{"d_model": 448, "experts_per_token": 6, "d_expert": 64, "d_shared_expert": 384, "moe_layers": [1, 2, 3, 4, 5, 6, 7, 8, 9], "router_cosine_scale": 20.0, "init_std_router": 0.00711, "vocab_size": 8192, "norm_eps": 1e-05, "tie_embeddings": "early", "beta1": 0.9, "batch_tokens": [65536, 131072], "seq_len": 1024}
Below are experts of layer 4 (counted from 0) of a mixture-of-experts language model. Rows are named gate (a neuron's input weights, with its number), up (a neuron's input weights, with its number) and show model dimensions 112-223. Each number is 128 + 32 x the weight over its row's rms, rounded and kept within 0 to 255. Numbers have three digits each.
Before each expert's rows: a language model's description of what the expert responds to. This comes from a sample of Wikipedia text that the model never trained on.

# expert 4
What it handles: Proper-name parts. Words inside multiword proper names of places, institutions, awards and people, such as New, University, United, River, School.
gate0:139136154153160139091126108080100128144091111124101131186200087157125127113067212088132168125093126104098192124063131184191137119103140101165115128127172095111100156179096152117092145176116097086099187151144126134214077126081117113142177086072099136137129128106138110093169129135144147060160118170119167151123113090144118111170153130140
up0:119133091127113151195128151103125140116158161127124132093128139118151111159155065102120075143161149127133119169166154094041121117148071134065107130147122134193188092098133100121123143104226089167183068089148093083072131176139136144115143170091111143111117166135113134172169132099187167214113180115102133062154131170177094107164109097106
gate1:137103160141162099162079159116156097186119097091079132111144146146112114125136148148134140099133110112073146147156125098096148064149137133103108132131138123104146130131109138156137032145171073168155111094153088183149166132127088178106140155072155106153131124112152145108098152117204127119179116156133072121137137154157074198111132037102
up1:121176079127132185123138161131120104107086085106116147129129107084129164215128141116135087150121145189128096204083063190121135124094117098147127121129169104187103117138150138121089159101109116107077112100084150112118129115152128106175125116160166117185073139135134166070128179153087122159157169084095193117153199104147155114158178192155
gate2:175100058143113069085180129138091168131098160134136111156153097118113119096107094139150126139212168093127073185093129100165133196144153139156143083111124164113137096131152108154153153128103117120134150152137075070109121127186168102158136142160116190159117110178149143104132149117143120119128146140126092073082121154103129144092178176203
up2:134151157151111088121092140185128148145129128099168131188134110183090122144137091144190109122212111147111079144119182127143149150143174140117126075113114099062129148152103077131132107188077098121191152159097096111192159152067075155167094075166119135107160067146157163108134144107144150131107134096157080135102164082113136095102075134133
gate3:086164101129142123128082104107121132110141098109186115098162102108083170080188110107096109087127163139113116111075158125116113175126151089092094089171122187138121129122101137080097100175173128126150095159156096126112094153177100097137148154111047147143104147097074119083130121119123168086146113099080098203153154062120157102145065123137
up3:177134165161091119143160133110161139105089147175148111166118106109087158132143179134157153143118096149141198133117146112136123128122124132142165142059207106064096164136150134109147178124142130081116104132120169091133151077095071163200109164141113080117114142125159154156137068164187102157154079166179132150170178132130120130060156159211
gate4:136152130107158149210127130102190208065138140117162192125071150142161119151089048105090156154106181126048074152182167075151123143212161100142145141145202138132163094169139131131111123176136141130117075145139111184148080130111121178149114191109122207078179097122160089127157153131159057126107179140103133106124155169121106086092154166117
up4:146127122135125178133138128082167127099111138162143115107131129102152119124119115133123117156123212201107054107156094100135106149178191114139126100155100132125107100140158184106081117102133073075112144168110038116117129127139124152152129174166173205148143086148130091089121145147112091143186122174110108165169111118123123118137129213140
gate5:111159136120095175084135149131131115133124090164127104155116076113129110129163092111105128126108141094113151144033105119111140192080135153159154118094145190113080104072143073103148198105141093155144145172144127064095122123199129112130151108133148159131144154146107115191106156123164135092147147066168142080150162138100112112171165087148
up5:091125158159124140141131105128152110054154133140095146119129190117144155116112156111148078127145126187135070097205164156106127120117133159147141157146110132134174124176121131131064076098110124149110152140102130124142106177070087166119127082149158096106086116114075050132107146082090174195132161079151101142140175157133116140107184154089
gate6:114172110103136138146116164107107049145170133126122148127112127097124115101161113159115088178111142130075091093163095108120190194102068135124111074112151121093119154081151093083111144120151154129091059130120129128155137092114159097111123199130171076115138153128098111154105143174047175073157154113082168134148106163176145151116139087132
up6:084122120123154123153106125172129132150103143118142148092148170134136156147083086100120101149155128120129078076115160098142115104130152105175171118152047114132181132138120125135164099118107099064145136136102113147117071115130158050129156143149153117135062128158115069158116137112067138166157134146127125109108100135094110147121172192179
gate7:075134180179131102166162121094141169082180107069090153142089141073169080073158153160118122150080167086127123090096169120129158074148116136042124135148083187134067091091078135153108140104155147172121152087122089134125081115056133167092117154078093130122109119090143109159096118119121089129168129103128097181079163156178153082136147134128
up7:116151157139141167115183077117120149097171106103144114133070087146145114141153133059163127069128125123095085193069089198140122114105101137138141108083110152117128102123106139151203190122112149152081128131141159184109154111116117071132165113065106155197118159131136100038117142119141089095148177076128126161074160115149113164136115176097
gate8:100091117136143119102185155096096088121132095081131098101132153080164157142135143135138094072122166107136163136136105122086139134139112077116079174160188109139122115183140112123106176139128119133133177135122123113145100128121120138110121058127173146138179115091121128127155124104157178104121172131136133157090080157103094162114128180085
up8:113097139148134113117163132161136132115104077082066107153084100141163183133111125078113080116117134120080087178129086152151158112144134091096123170092102075150139106136126106155144171078089074136130182139126117112188111152109180155139122197066082105087158158109146136166136126095066116164075144115148128148076104087156103124162125111135
gate9:120138169094117109083123121115166152098133090169122120191153130145157123111191133103077160159151102064124062113130122131127108166181105157173178128115113111117065092092167121120126097121056109129123106109127143202109137195182104137110150117149134153149110136142219127148150159078111099115182139128163084087255176120203101149152115127122
up9:115169081124119145125096129137165140099186128127130128102188166125166077186135126130100133163173140118152064122101095124132097099161092095117144104092122108139093111122106175127168124090157106148171054074147140152167123185138127154143142148144106101107143130156153076147131152173145154126196124097110101130205211116111096158183098129133
gate10:126137144109121168157108110161165077187119149151140103052079148125122172198159159125184151121138110126177167095151101085166130127138133149213121117100107174132101117184134148150130137102084121087139086145163140152124155101163075177045129107166078114107068161133133153158133168090118119134127129144145132097119136120153149131156082085132
up10:107153139124092141131128120113100117127187151166099165113144122097174135170162156136151125146113166125130103127122144140140129123145147169183185170193070108117161125152088087191122118136142170119136203133119145124197169114103129113097201124119096138102111111135116187140141139149109101132031162104150103165062132183171102055095138086157

# expert 39
What it handles: Places, buildings, species. Nouns and digits in descriptions of sites, buildings, stations and species, such as located, site, building, church, km, mm.
gate0:094125181149118166172170204122111142136116165144101109173127119077064108137104141139133126086181176120117102091107088141112091122147140188158155120131148146161084170151134078121134103119125138167159126137155164124112125140131088104134153123103126076101107221156198125175127101136121101129146096142116107129146111133118187154130149136135
up0:095114173144106109095151171123174072136078147060133139112163103133074147154181072172077130084108073116086066120096134128108116154134164160138113152115144126128089106110110123128103085152122112172159123081176104117115122119152091104143143079109144073146103179094108152129190171131111062117175145129126130143147107134077170134091109142143
gate1:116103112145168074104159124124151128174072139157122130105105171096113158128089116139114072122139131107123182127078175148066117088144151156131146076139118121112146115113164141164096122135092107161132157172156131144131118103071099140190126093106139218090129120154119128173071163174083127169160114177098186142174125086132096156171087092135
up1:216155144126125122175163127107123193089173086142100165122094178134149173141156096069092156166109129175167124095179153107111116172117108146088155155152147151143182175147131073106148113128130099065134068061122144037117144130109158150159154146080130101075156141115130088091112151156151083118136150109123088177130120103137081158095121145108
gate2:122183130082158123154134128146096120188105150189209159104177137083064094077127095118131104106145130138158042183127161166153178166162116170070096141176207118118130082119133128153174110111082059107125100129137107141145089157096136189110141153118091095171115085173150139141160153126116089164124105142118096120100183113075124113102101139165
up2:114163113174070139099119090123128132191108078138126128123063111093190145169168128081096138178139111111122174103117154096129108141159071118166139107117090159128106166141130071211099159123173081103115118110142156071130144123139144116152152156117118153074142125115083148080169133159079096098110141141097140119123088100086101167062159121129
gate3:173125122126180094167050166191157115110117106157137097157132133140123141169088122110126154127177121143155160163127179153120087129123096167166082138141119116070120080116121138075118051148087161075114120116099075173095111142095117029072154106126159145110094126191121133120067126172133106158105076182110070060130125103117172098133135123104
up3:093154163128157113107102151108114126133135140082184073019132108103106134172122081137133207112126147102162182144130067105139085122130146129104065148090149145162154075095071083151156107145127098137158133135116139123059145126186096127126099122094140166125119134079122078041127170154102103160081102162140112153086092155127101168167154144160
gate4:125100170188144088114136161146158135138186203125117146107153047090096163072146110113086077110118131123123126098131096146100132133077161115138074094077122141091167132155096201169135118113115136111150095120153071081084139076113136147153092130136125149154084101157100090109114134152188172116129114120144114080132111111111088196069153103126
up4:128132153125121201093124137134115149192118091064171087121132124158086140117094129143098155139160180111123096083142127181097132129103123150065102208150106160136098127154096102151123083163099111168104114115082092142127114112116069102107076076068115169126078165161118077121171158139132162080142163110116103073095122104097100176119174154040
gate5:100179159114139135091092134119098107127093154053109162164104121114115117117152139144147138106106096091155110130185170130199095136145148155113078139114090184113059129121111156118151102137198137183094144194207131137087215079107138099095132109183141169100085162187113165170164101099160083144166108135146094091133142127122123134124178104161
up5:117133090121185125110160138141087176067088127117111104081174161087155165160100104118151135135088138140141113167135145117060119131100142172122169098148127160191091163137116155070127070175149145164097135135156142062134128163181057135168065097137109091139176125101195139122056090124160181181145129113087145086110097108117144110135101142151
gate6:144144143157154054112149134180221115169177156136110101102094123131155084176111092154125150093132153111106168142082133123130094107092142141116127162120115111074108105118124091155181138144074097085136168093162118131090134152171076085117161115122130113146143149131145181159139144139179100144045114076146105136086122094114091140178104173079
up6:124106141136100105086187120149156176202149134167118133177160108079103166152098102165114108098146147129139143137110130172154154139161082174079120098173108123083118206146098131118121167135124132123122149210187114128086113157143175143161167100131094140097161103136123150142160101140111085202087188070181107140114158097158091081170151162131
gate7:155173092119141078167149168099163090134131111139130127110139169082155151188167135092097123091162062119100117158081095156080108073123070129144135132089167082150143091073143177089159109108129173109111122097131110103179166139178109131104106119149129168148200137189154138150133140151158064111179054096168127111196113107157182061151118146143
up7:199160138132116068150126155097119141104118137059181125107132059137159120160101115125080176186170158149177135105093107140154096130145120047107060119116143156154149105071143071137112142120169104142108103097154097113133135115113123127091157138106134156179151081134117111102103127089081116126147080167159164091126173128118147165036086141109
gate8:213157144182103127147109160127112121128095130090107083091146121110081163181118155146093171073202112101160070145108112140043130083077110095149180101151134102066113134147092180169138191141133160153161128083184166130113105122126090118143127100097087111165106107172158129114111098149138179173170079116123097098069123058095115165128109116109
up8:174177158177116124118120104131081139145099180105063060139142195134063171130089123159166115153156124149105150159110100066027130152074074073095153147186139128120187155188124132104100081112170113145091109068143100108095068163091138153118100134080112178116077096110109086154130101133171177094123116108120085202110141116104120150113117143119
gate9:150110104104105120079107072128159113129117132120112159123101071177097098123063135120098141160137142135090089110126104128169180205085073118179108165099120091092165144148107122140154145106112121110084131135178115117077174134130179070139071108118134106078104190126137092179138112107143150126124165106119156162129087051180127112158185148123
up9:121118097112081149092115164100189152134146110120111147124139079149118104150148111079099053147138115128124107131089138136193136205051118173166140113102130150110094125118154131127194096096139135144153087151136077161115128132136187091125104025171110105095130160122101130203097139098157110084161107082132103137164153079165087061134154090138
gate10:208113079067092138117118144113108150155127125084175172154095114125154166131148123066140111149122143170134149152141086101133088164142111173114159106164105111147072097154136064144125101064121117095115117176175100100114139086149112087147127099113161203117151154122218114124116074110111171092084104168158147079150133172121068134126147171187
up10:115148126120156098107156171128112130124191131119085055160097119101132126104161137094207099110109121127069137164074106075194089117142071140158138126091074119090126154121156143122140143172126101148184138164143163136130085160178143126113107133134137072141090117113148168130154117146145217206125123095118145117107135148116116128201102096161

# expert 6
What it handles: Table cells, country codes. Word pieces and numbers inside sports and results tables, country codes and place words like USA, York, Carolina, plus percent signs.
gate1:126139116121124150104153106169161089149094100129125076076127103079182111150080108108164145129109149112192101103105090150130142162127166159098127102094133140167151102093178129100105115166135084150081159122127126128100087208157102160147111127141129110095124147154115157117091149185174109135123156191070133149161087130160123101091144175157
up1:142083150184110104115174132147145105190123109125169116117131112055185093121135160124082146107135082089060105162192074168174109141122126144127118143158125109122043101161175129160125069114097118137111122129154110120107140135073134082066081145108092128118142122126112156131080108157111144126121161164095160126073134125106199113106139076142
gate2:099144137189122112154157095110104169119129131160149110120128118155124102104150156107127072116142112150126132165184150116139138109100181128059155113094114152070149154112174094090133128147130075137146106144133129158089088173127167099113155105141079147179131073157113102146169117134148169164115165135101071103127154108154191113144111177147
up2:076099137102141094120175203112101082159121170194106087124151102079128130131183167135077110123175096124176155139133132168023109093161132122070167181133179095141103161140113184139128122118102156124082103075110128082129085131193125168130161108120126159146180122103099191210130128150151139139116102153119139146108119125105134117119123154082
gate3:105100148137107125148127102099149147141114106099135137092187139123082092134052148097107112099153128118176086182144167141088132114088087161129168115111124128125181124098110111192098122135117106177154125133155127089121120118153190140146106063127176101104166146149150083099107145129103141159122103089152118159189134163089101171094107094155
up3:106130128202136161155036110060133112127128096101095075113180105137106122143120120104154167160147181145121114178172144088128100103087093123101161109139117194120105118115160070109108162146149117174206130124169153129079135159105174148080115090150159122103113076116108131138163093126124082085149090153097116126177136161090102155122101115114
gate4:109132104167152138102131118131121153099165134096165108083129147056113088108113106137117118137138132114151150090096109158070162136087095117126071121067150137135165093171122169165181110114145073152149195149061124087115129147163097160099166089078118116136133078192136127113127128164127175152155122178037102154179119110142120208070141055107
up4:115160099065126163072132104169134180160108139059172160109125172152057093183078084134101156117173136114172152089116136206078112110181106101120090147128116164101135111166140107094099156164152137119112144130145095113109119108144086185179112136088143141137162151197156121091152170171088191142119115095168104145154153120165125134141170147129
gate5:122117155118109147149114121135101131099166118148140141152113174070109189131157126155118126141137094183065147155075149095129146119146152147121057114142131108099211097131124123148081111134128087097087124112098145098111119089080146175103095123124078168165173173154142129170181129141139082163081131140080133089166163044112067141105085134116
up5:092162056106133070159144099127063073143085081097116142133161084084096095133120143146180181238128118096156158089182154127153148132144127117164126145110185144073049173172153160078084107186083133154123096102140087129103171064171120125158144144149168108072139131143062195090130147143090156141178098119184165124126096167119127132113147111123
gate6:152114098138116097092181137143181109088128157095081127095155076103166153076124160124141035110150158049096144137111122120161041156165189133115109085059118143126119185087145089165143095131147127177114165148092111125154123145150121103152196137216131094164128135173132094152131121139206166122178131100153101158072093112138184153215081194130
up6:165054135153120113100160085122142084117155112115104135061120096109133141116121136187182102111137156054094120176118130124148052109089140116085166080109088145101172118140130166118124178122143135169166160142096169125104084153145160105156162113151075123098115149160122085108153173208139144107114103133165124182115123118187100145118118166140
gate7:163114124146184133103112122054087136117148086151128114130119133123163154133106094128147135139094112132079086148114152138198120105126108078102140135169181097123157083082172056125117099129084123155092123095160143130136179123139116121135152179073155173173126180172093113078168149070100140067101125178137173109141141099207075178065139109111
up7:178144105165109137103078185159100087166048063137109182160088075203147120191128072109142161114090128133111069183086186111096107105115096147130165131128175145139126156071157173095106127101135116147152101084184132152095112096106099151131179125112116115132099125084105158173121139079180105120105163129156176154168113145137150114149130127148
gate8:111080128177091169142172136159124104126121143153078142133152094110111191172171143138165126101160126128152175238108074168137111119115227118067121071086148157107090156143133127139091121165124133077128157132122130163137099130150185096112139181116119183134132134127070097096121089135138096183174109118125143142137115166181152099098149141147
up8:133137130099109149147101189138144134135161103115117078110136122155143094099149150126084137177160161086117099130114173054098123126158107127105014126139143132203129159101102130077142145102212153196110114049149154106129126172082080095162142140118153090164167087095145194153212142132102113118117175124091105103124118093123139146143139140119
gate9:105099133096156125072157140074145121074149096118120103105141126087145158078065102156168131158104152143156167137126087115149148069123132117156153180096141123104203111135132171128096123152099137115170128136119100092138153130163070085096142170166135100151120108179102131109116086129126097128178170161147198139108161127129154115091137184135
up9:076116128095175145127134199125083117078139151144112132153146119072119139152106106157153151119160094153139119117111092166104109141136157169102160165142173186143146146199064078130148073086184097144160122129124074115089131108098133161112134077095073130084118134069144208102113137129063215185155148193121170073194177161182156146148167126140
gate10:149208136116101108141179095152172104178109116155091112181131076195134209171125159102151130152086144173127098118138149098144131104142101123142127162180116126109146093145141110139103183117132097093163126142153202098188134072159160141163109144112107109180147103070170101114165107092191088130139151101119070108096149117098070115072105101164
up10:123177142169202116037165117063186077113060066123183155138134137128096170127083126116135149174131143148097114155084162111141088127095084121163139134123115086129144132170159098130168139134117100095207154155105121122161138149161078150094148135104064061130128154126163106147126114087154117099155134091166091146129135165162126150162123095121
gate11:133165157130182157173142147082131161064136151107133124122105113101165134161112101130121203105104085124088106180058138097072112114181162128111158171101105125162193084097176084127083127128104095073139163155113130129131115145134121155115145100093192133172087153056125115120037118094172123127157124163168162182106099124082087127142152145151
up11:178076191189159136120136182127112129071080107167084097103146089150166125195091085142143206098146132148058133126125141085176084127173148187110163138099113149174104147092141077157110118039095113143125189053113119137135160129137136142165137176111162115150128198140143074073126084111163084173119166136101098156089158119122093100116132137132

# expert 50
What it handles: Western name pieces. Word pieces inside English and European surnames and place names, such as Newberry, Trafalgar, Falkenberg, plus King, William, Hill, ford.
gate0:088120117170106075192108163143151116172144124104131124147106225121092118125200132141131142159211087126125094187169128140169125104148121117120117133139119151133128157150090126140116080153158066087095102097136122119142144140127151163151116053158076127199164149187157169150187144113164085157127162135161115111125144118095145181178130088147
up0:127129095138133139086178104120142080135079113081118170133152117139087073081164151130157143122152129114155125087156099061101036114087154111130143143108165130089084113130121098153106192153124106148097126131151063034101063147093117107136138168135156093139106115106075112173144176133106136159171110180130167115091122109146120095125107083129
gate1:122127130123130124121194159119108141159190140115129092120181172102155030129106127141152150136066118112109081151149109122153181088201127068099103185152157107140107143145135120131106180115092093115060103169123143074147142180142141145111127164118112125140093129081152154129114138131130176106079113051147116139118182116135138088140164043137
up1:084114136103081122168151124126215106116134154086148142193064093116090146110108094114164137180142120098055096164070127114112176172102111119126129090066162101096167133121153064090074167197142126092202142135204131131112133107123129066131104115212123166119111131110128083120159126130132114104118146158160105159102145142076147090128108123102
gate2:082142158069099144130147128097126106211156199169132117173168125145102139150159162149118114165153102147166156146095090070129161218135122088128121157111151103083074114118156132127101131112129169126156074132134088130149132108088147136122162116104083134154112087101150133112107095134125122086206128137121100045158071090144104099076086077146
up2:171146118145121097111100109147195126091148155122115093123067187138124140111151105081109146112149074115077155140150109148132085122149152135161133110179063156189142116186053102153166105086110143121108148161136241123156075127134110070123153129084115126095157110125144140133087087096116180198081110119121184125152146143169135199135132109074
gate3:104159118154120113124098087148106161167100114164136087167137149126076120118145075083110093084105119101169171143081191107120177114087088122143114107164145158128184147102110168033106141179107162095079174072056157083131089067118106091132115124063084103072094104128143182063123131090064150145112166110101182161178168111105171148143151134141
up3:078115161129116088112109143116122132127129158171145109076138140092160113133150089106119112064158112113134163125108153120133091073123099106110123153169097134168117142153060110144120081172157116115144080123066121122129069103108098098170129190079049128122146147137160179128122169077073090162134170097125147123217086096129153132184117087147
gate4:067089184133176134160097088151225128131104126187155114152142076128202143113139117183166150109115120057090111125094125120151114140174173159153168107111150128096159130109117103082140150149132137121075103129136097147166074113115110126171156172098154094212111156110105171181111060134143141141147171104088092156064144139112180156162178110112
up4:132185128129140130129118124166185162162118083133174092143140094148135113135139130180133150110138142109142112074090152165060143176089088141158136079114160099082109079101183134130133109124124130174086119105119109128101238113122112158135140084099078137084165192149132173137107142198155158132159127160042094140159155165092162146178153157122
gate5:155130176108112125118145130106164123048097194129135128112108102044102143103072141163068158115121091165091146133117105138149136130078113096140192122128105107134106123142081137119106161072130077112137201166133129130149181155103161098141128173144080121111107068141139118165104104156118142156116097175051106115182124097147140133124110089153
up5:177116112133100215133108158131118198141061085123116154096147119167093132085203116136121124137152174216099124128080132126177102119104131122097111125139111157110126129130137107146094191154080164143152142113117119155076162143153128172123131170065150059117170121118135110150096149135210170213130140096137076144128100151056096144121122068168
gate6:103112173185179204178090128153136111132125043161125101115168125126095189129122137110102119127161146128119148167107082136133156096124113095118135144139108157168153097201193103175147206184081161113099093148077190101096160059154166165155099081133110146139132081134120138110159183112072134124128161132121086148066167154173115120136071063119
up6:167183125090119181166082071093095160108112109125162094097076132153173113159132147111107094167171097117148111177167131091195107152178095104123135121111175071161118112104082109169119163122137153111088134101088138165146130115113111090127131170181142117090101142107086148127142052121161088161109147184123140129096144111161115152165079074118
gate7:137176122214130134165135119102100107079144040154111120170133134159152137117126083135156083140116140122131110134110103096158144143125144119130145129222100129129073126111141152180137088115109122139117114055089167110159155114088159126121123142112189160149174098119161155159120120141184137131134142137117131095110118192202165135136099104090
up7:136141088114135105183139144048116167086149133075097111129121150155039133156146153099081129162106155101180143084100147160175121108104155162092092138146161090163130130114163177172097129074125138229120222132129170131105146070132113163117204137132064142128151091081138098082111061101103145134182181138128111165182143112148181136081119108136
gate8:120128146147125098170132130088125121145156124126123095116103100123102182091128123096181114104152152042144145180097106106176170082126129073100107075107113126111152098149108132157139120131180145121127178111120168112150094083115107111126142107094094193105117108152154160132147100131134071149061198128104112126189114111107154131082161082102
up8:165101134191132135140136148122102177147173144096106147078152091059161117118134150131087053177100096073118115100162069136107155086112114146075192137180163124175125124123136204131126167133119156110122136116078159178176116169167122118135139172110139122155146149082218097144101147175133114046142105130147177117155114133118106158132121045110
gate9:180072151116133179096157112080180086087139102118108148178085033139071093124170098137112064135138122191099150118029121123120175130117136094094164120118117152158115107087100119094156161124124155139107099138092071137174107111107116089128187100084116126118160152119085088159158100169099091134115133101111077162092145152145150062122086126137
up9:208124123101187168129124117104096118149110118135069087150094096187098096083164164122151121066149123129138086118103180176099095092137099139150174166092176166098100084110141127088104139204160130136112106157135174145069138121185098122094175166080131112124141148223139110136138170150116137137160119121080051137144059135155117090112108117096
gate10:103148153148162109120138122093163090136088143120137142172166148080078096114132093168107074130087125122195078122147094141133150132171117069058165183168127155155133172151089126099140169156162139186077137117157174134091141142091119137164114080123180113113128166142154102068179057178151118127132144124119170129129121131132149091099093085161
up10:141159140099163116132166125142154149089053112157169140188113067106139104105164096120162134110143111151087133100100079100130167108138137179158127151128132102101127163142143155136157160136092147104152122146134115156113157184154139158127106151077118128165078129083129094136121185105186160124113120088106071161125146053109163176115135158104

# expert 21
What it handles: Sports results. Football and sports vocabulary and scoreline or table tokens in match reports, such as team, League, Cup, season, 2–1 scores.
gate0:144109131082209156127120139177163194129071125130105129162132140161106068117108176128121144081151127148118146103146095066104140080103110178171126113160082109143117103179140166070115126195095108115127146119162117143113128125175147152159143171149190134143155088114106145126130135160143183141135175132095147146202109090140086147112085137145
up0:143177096058103106096174118097099121086128112102184118134169131089114161148100120149127152106104122084143160068127166085129155140107123080104136123178145128120111084144096042105088177159176133108116148151076181105095101124134139086120138073144113156173115174134144134097112118178078144077110103081061164117085119146088179076103102187074
gate1:099165178108143146121118095137132125071067141110120098095125174086123197168125146134095101124085132083177143114101163111155165077118142058110128100114138084128146091128139116142092167105107112084151098141090116176156127124082144105164156153128032108126155094174176130078117147138079187207142155149127083141080143068107127178152183105103
up1:099114143139147178105162225153106160146184185138120157112122091148144110132167150128087090138168114142118142077138160160094101102109083137105128160123104098104130149107127085137131063163130182131148178134071122173145107097115133132134165167101108098123137175126063137102078113149143143100136092104110188181186093113117102142171121134109
gate2:127144134148115121165167115161145192134197113102162122058099111124116054127170100146132128139132168161137149165157184091150125170185133167124095128161156159076052105062107145102111098145085183120149154111169113199147180118133149091100137095150172122141171158109130174096096163116139060142125140154154143114103129169148121147173090092137
up2:148093166105140180088160107119130181135110128152104199100092130095180128199129114170167184115134082124127157119120160127101116126147097125188148123161185126150167123127158139163092106133140128109100148162070129131133140125180145132120195120160156102150143079137180125103108126150180134073153111099137157075173138117166121176068103115129
gate3:131169151140129089105121162118167122149129106127110133149158114113127137113069100122116118160095140161092108125144160096165129164086145132132125108114080145081074107116132133141131115128051103049048170096105128095116193089089116121153160175100099150086172133122111110140122133117102153102133137072112157141194153106090123143082123112073
up3:151110104187075154081140093182207161142129187084135132122171139095084130129080189152152147128131128111083091178134116108130161124129121165129180134170134149120192138147168181126122091111132171156142173075160138104114120214084206118122137159214154113154151124110163127147137155170173144138107119117092170136111081119109119129146171096150
gate4:146073124179141049083151111181101180147091147127103127090097169122103087126123122139105128107127146118162116110182114152093128167123149153202132121128061135119116216143111184070090133153089077156160087140117167146114166186139151130139188144117171140127173134149152136143132132126101061134243150178163168181150075110149150109141090091120
up4:147098075149135126128082149101174129177156111108131139072110175201110183142096129163109063146117113117164127158148210095123078050102090116184167166140142114155152108130125126127136171155199124122168150102123163174144106151140121187110135119177165098074166140117143132162147104125161200084085069156128184171134141146121148145100118063105
gate5:181064146106094131134177070091110097095134166152125094113105066130085105191181122110138124079173149138092155099154118145135153142124160146119130059099128178122151115103143098140095108122099092110138150162131137148148122108046176117108122145158180095094099119109122141146138129167133118154167105083083103140142158134198182155126167135146
up5:184115094138098143075078139108167114142105086100159100146078124159113110117155038125104130161179157138138156075186134116126155138093160121086175057122134101109145168150093116126095159173111140192061158098133100129118140154172148113091155138169082133117176135115142095149144163110138119111181154172079080066174174136126182175194135157130
gate6:150096069125058097144157159104166100072101112128121101110136132097103117093100101124102138127153136105156180108107157072127128123158139102111179062099127113091112136136128117111146163119145059115144119155126152120136104113139181125166115189161105116147114172138144139089140167162138176171156172192131047107136121138118144166159084150086
up6:214166167149123106127165196091188129130130133161161083152179097102099164118075076110074132131173139129114136091165120198130070117191178129146140119109143150110113147109154086085133101080158119077141128122121117103080062157126201175198060168152151173132107138113172089109090116207127160135141167123128094144147147120129130144149134156128
gate7:121128071104162138207153149174092111089142141096075105112110072132070127190118155160129126100176191053095142163129120139113130157104088119144101142128102136144127100164177136097106078195092112155111179164125171163123091082180119111077178142108143159133115104157111100075160188141130175141164147135129150118065114128123110172095235128116
up7:160107182084073142097121144106141118084146164119162138119125165096135117035133111163129123187116111127155130107171097148141104172143108173093142119122120197124087087157088110123142107120150149123147117128133129127090113145085139132131114129133112096198155122101145174114084136184183071171186124071134129154128116154096165073126098144115
gate8:126111082137107142169164097150127136085090122121210104096160129121134108138094134104117243088123109115181151121094124176110084102159183143162144133104102150160149173155060147118106149118144072168116147107110167083119131135165119187193131126091087123135199105113104111094079090151141236135156170149119125108070058107100159115071186110152
up8:109163142131121145108089166129146122150167178096108191143090189177127135133113091115149098130116125128088073101125121104132152119108068120097124121139107110080094129106135146148134122167202159116161110090124116214158095139144168086050153128162117117111070154106145153184163171085126094170112085159136138119190163095125110141161097103127
gate9:129134106173098126168085180086112155082110128122149122147137099103110107154130053132109107146161154149115141149110123144144160115164133132114140119150107159095159126111118135172162086088109121104149115092151132152072131131145129108135103162134101142102114142097115087111146114170128146148185100164090104126128122159128149112132162156134
up9:111137139176150097143125092114186121193141162112107106119096125125102152145105167133122124159143134136127149146133111109161142127116124163098126117092069138156112173154108098107137156151168148180121076142118115118122128126116162173109164145198242100173144138127132147128080126148140095177132156115159113124086111112177114105113136136103
gate10:147098115113163159071083166122132137132161086083042158119112117139137106122147088090125150106143091120080139175110097196132095098097142085099120119104082073133122109099121158147149125100125213099134118115149139187184118173142141028138146077109135134153142170149183105135149160071077100113153171168081086115151125115133141129143159138129
up10:172102134134113103099138163076085204108120133135102141091108123143144092126111147125112156146127116129133170100148168134116151147182144129066073138077185192132112087125176150179094168104153095109118109107152122071103105090160102063157169129122131141200094138127159149122094088150194157088210151136165127139069083173138115176132216157127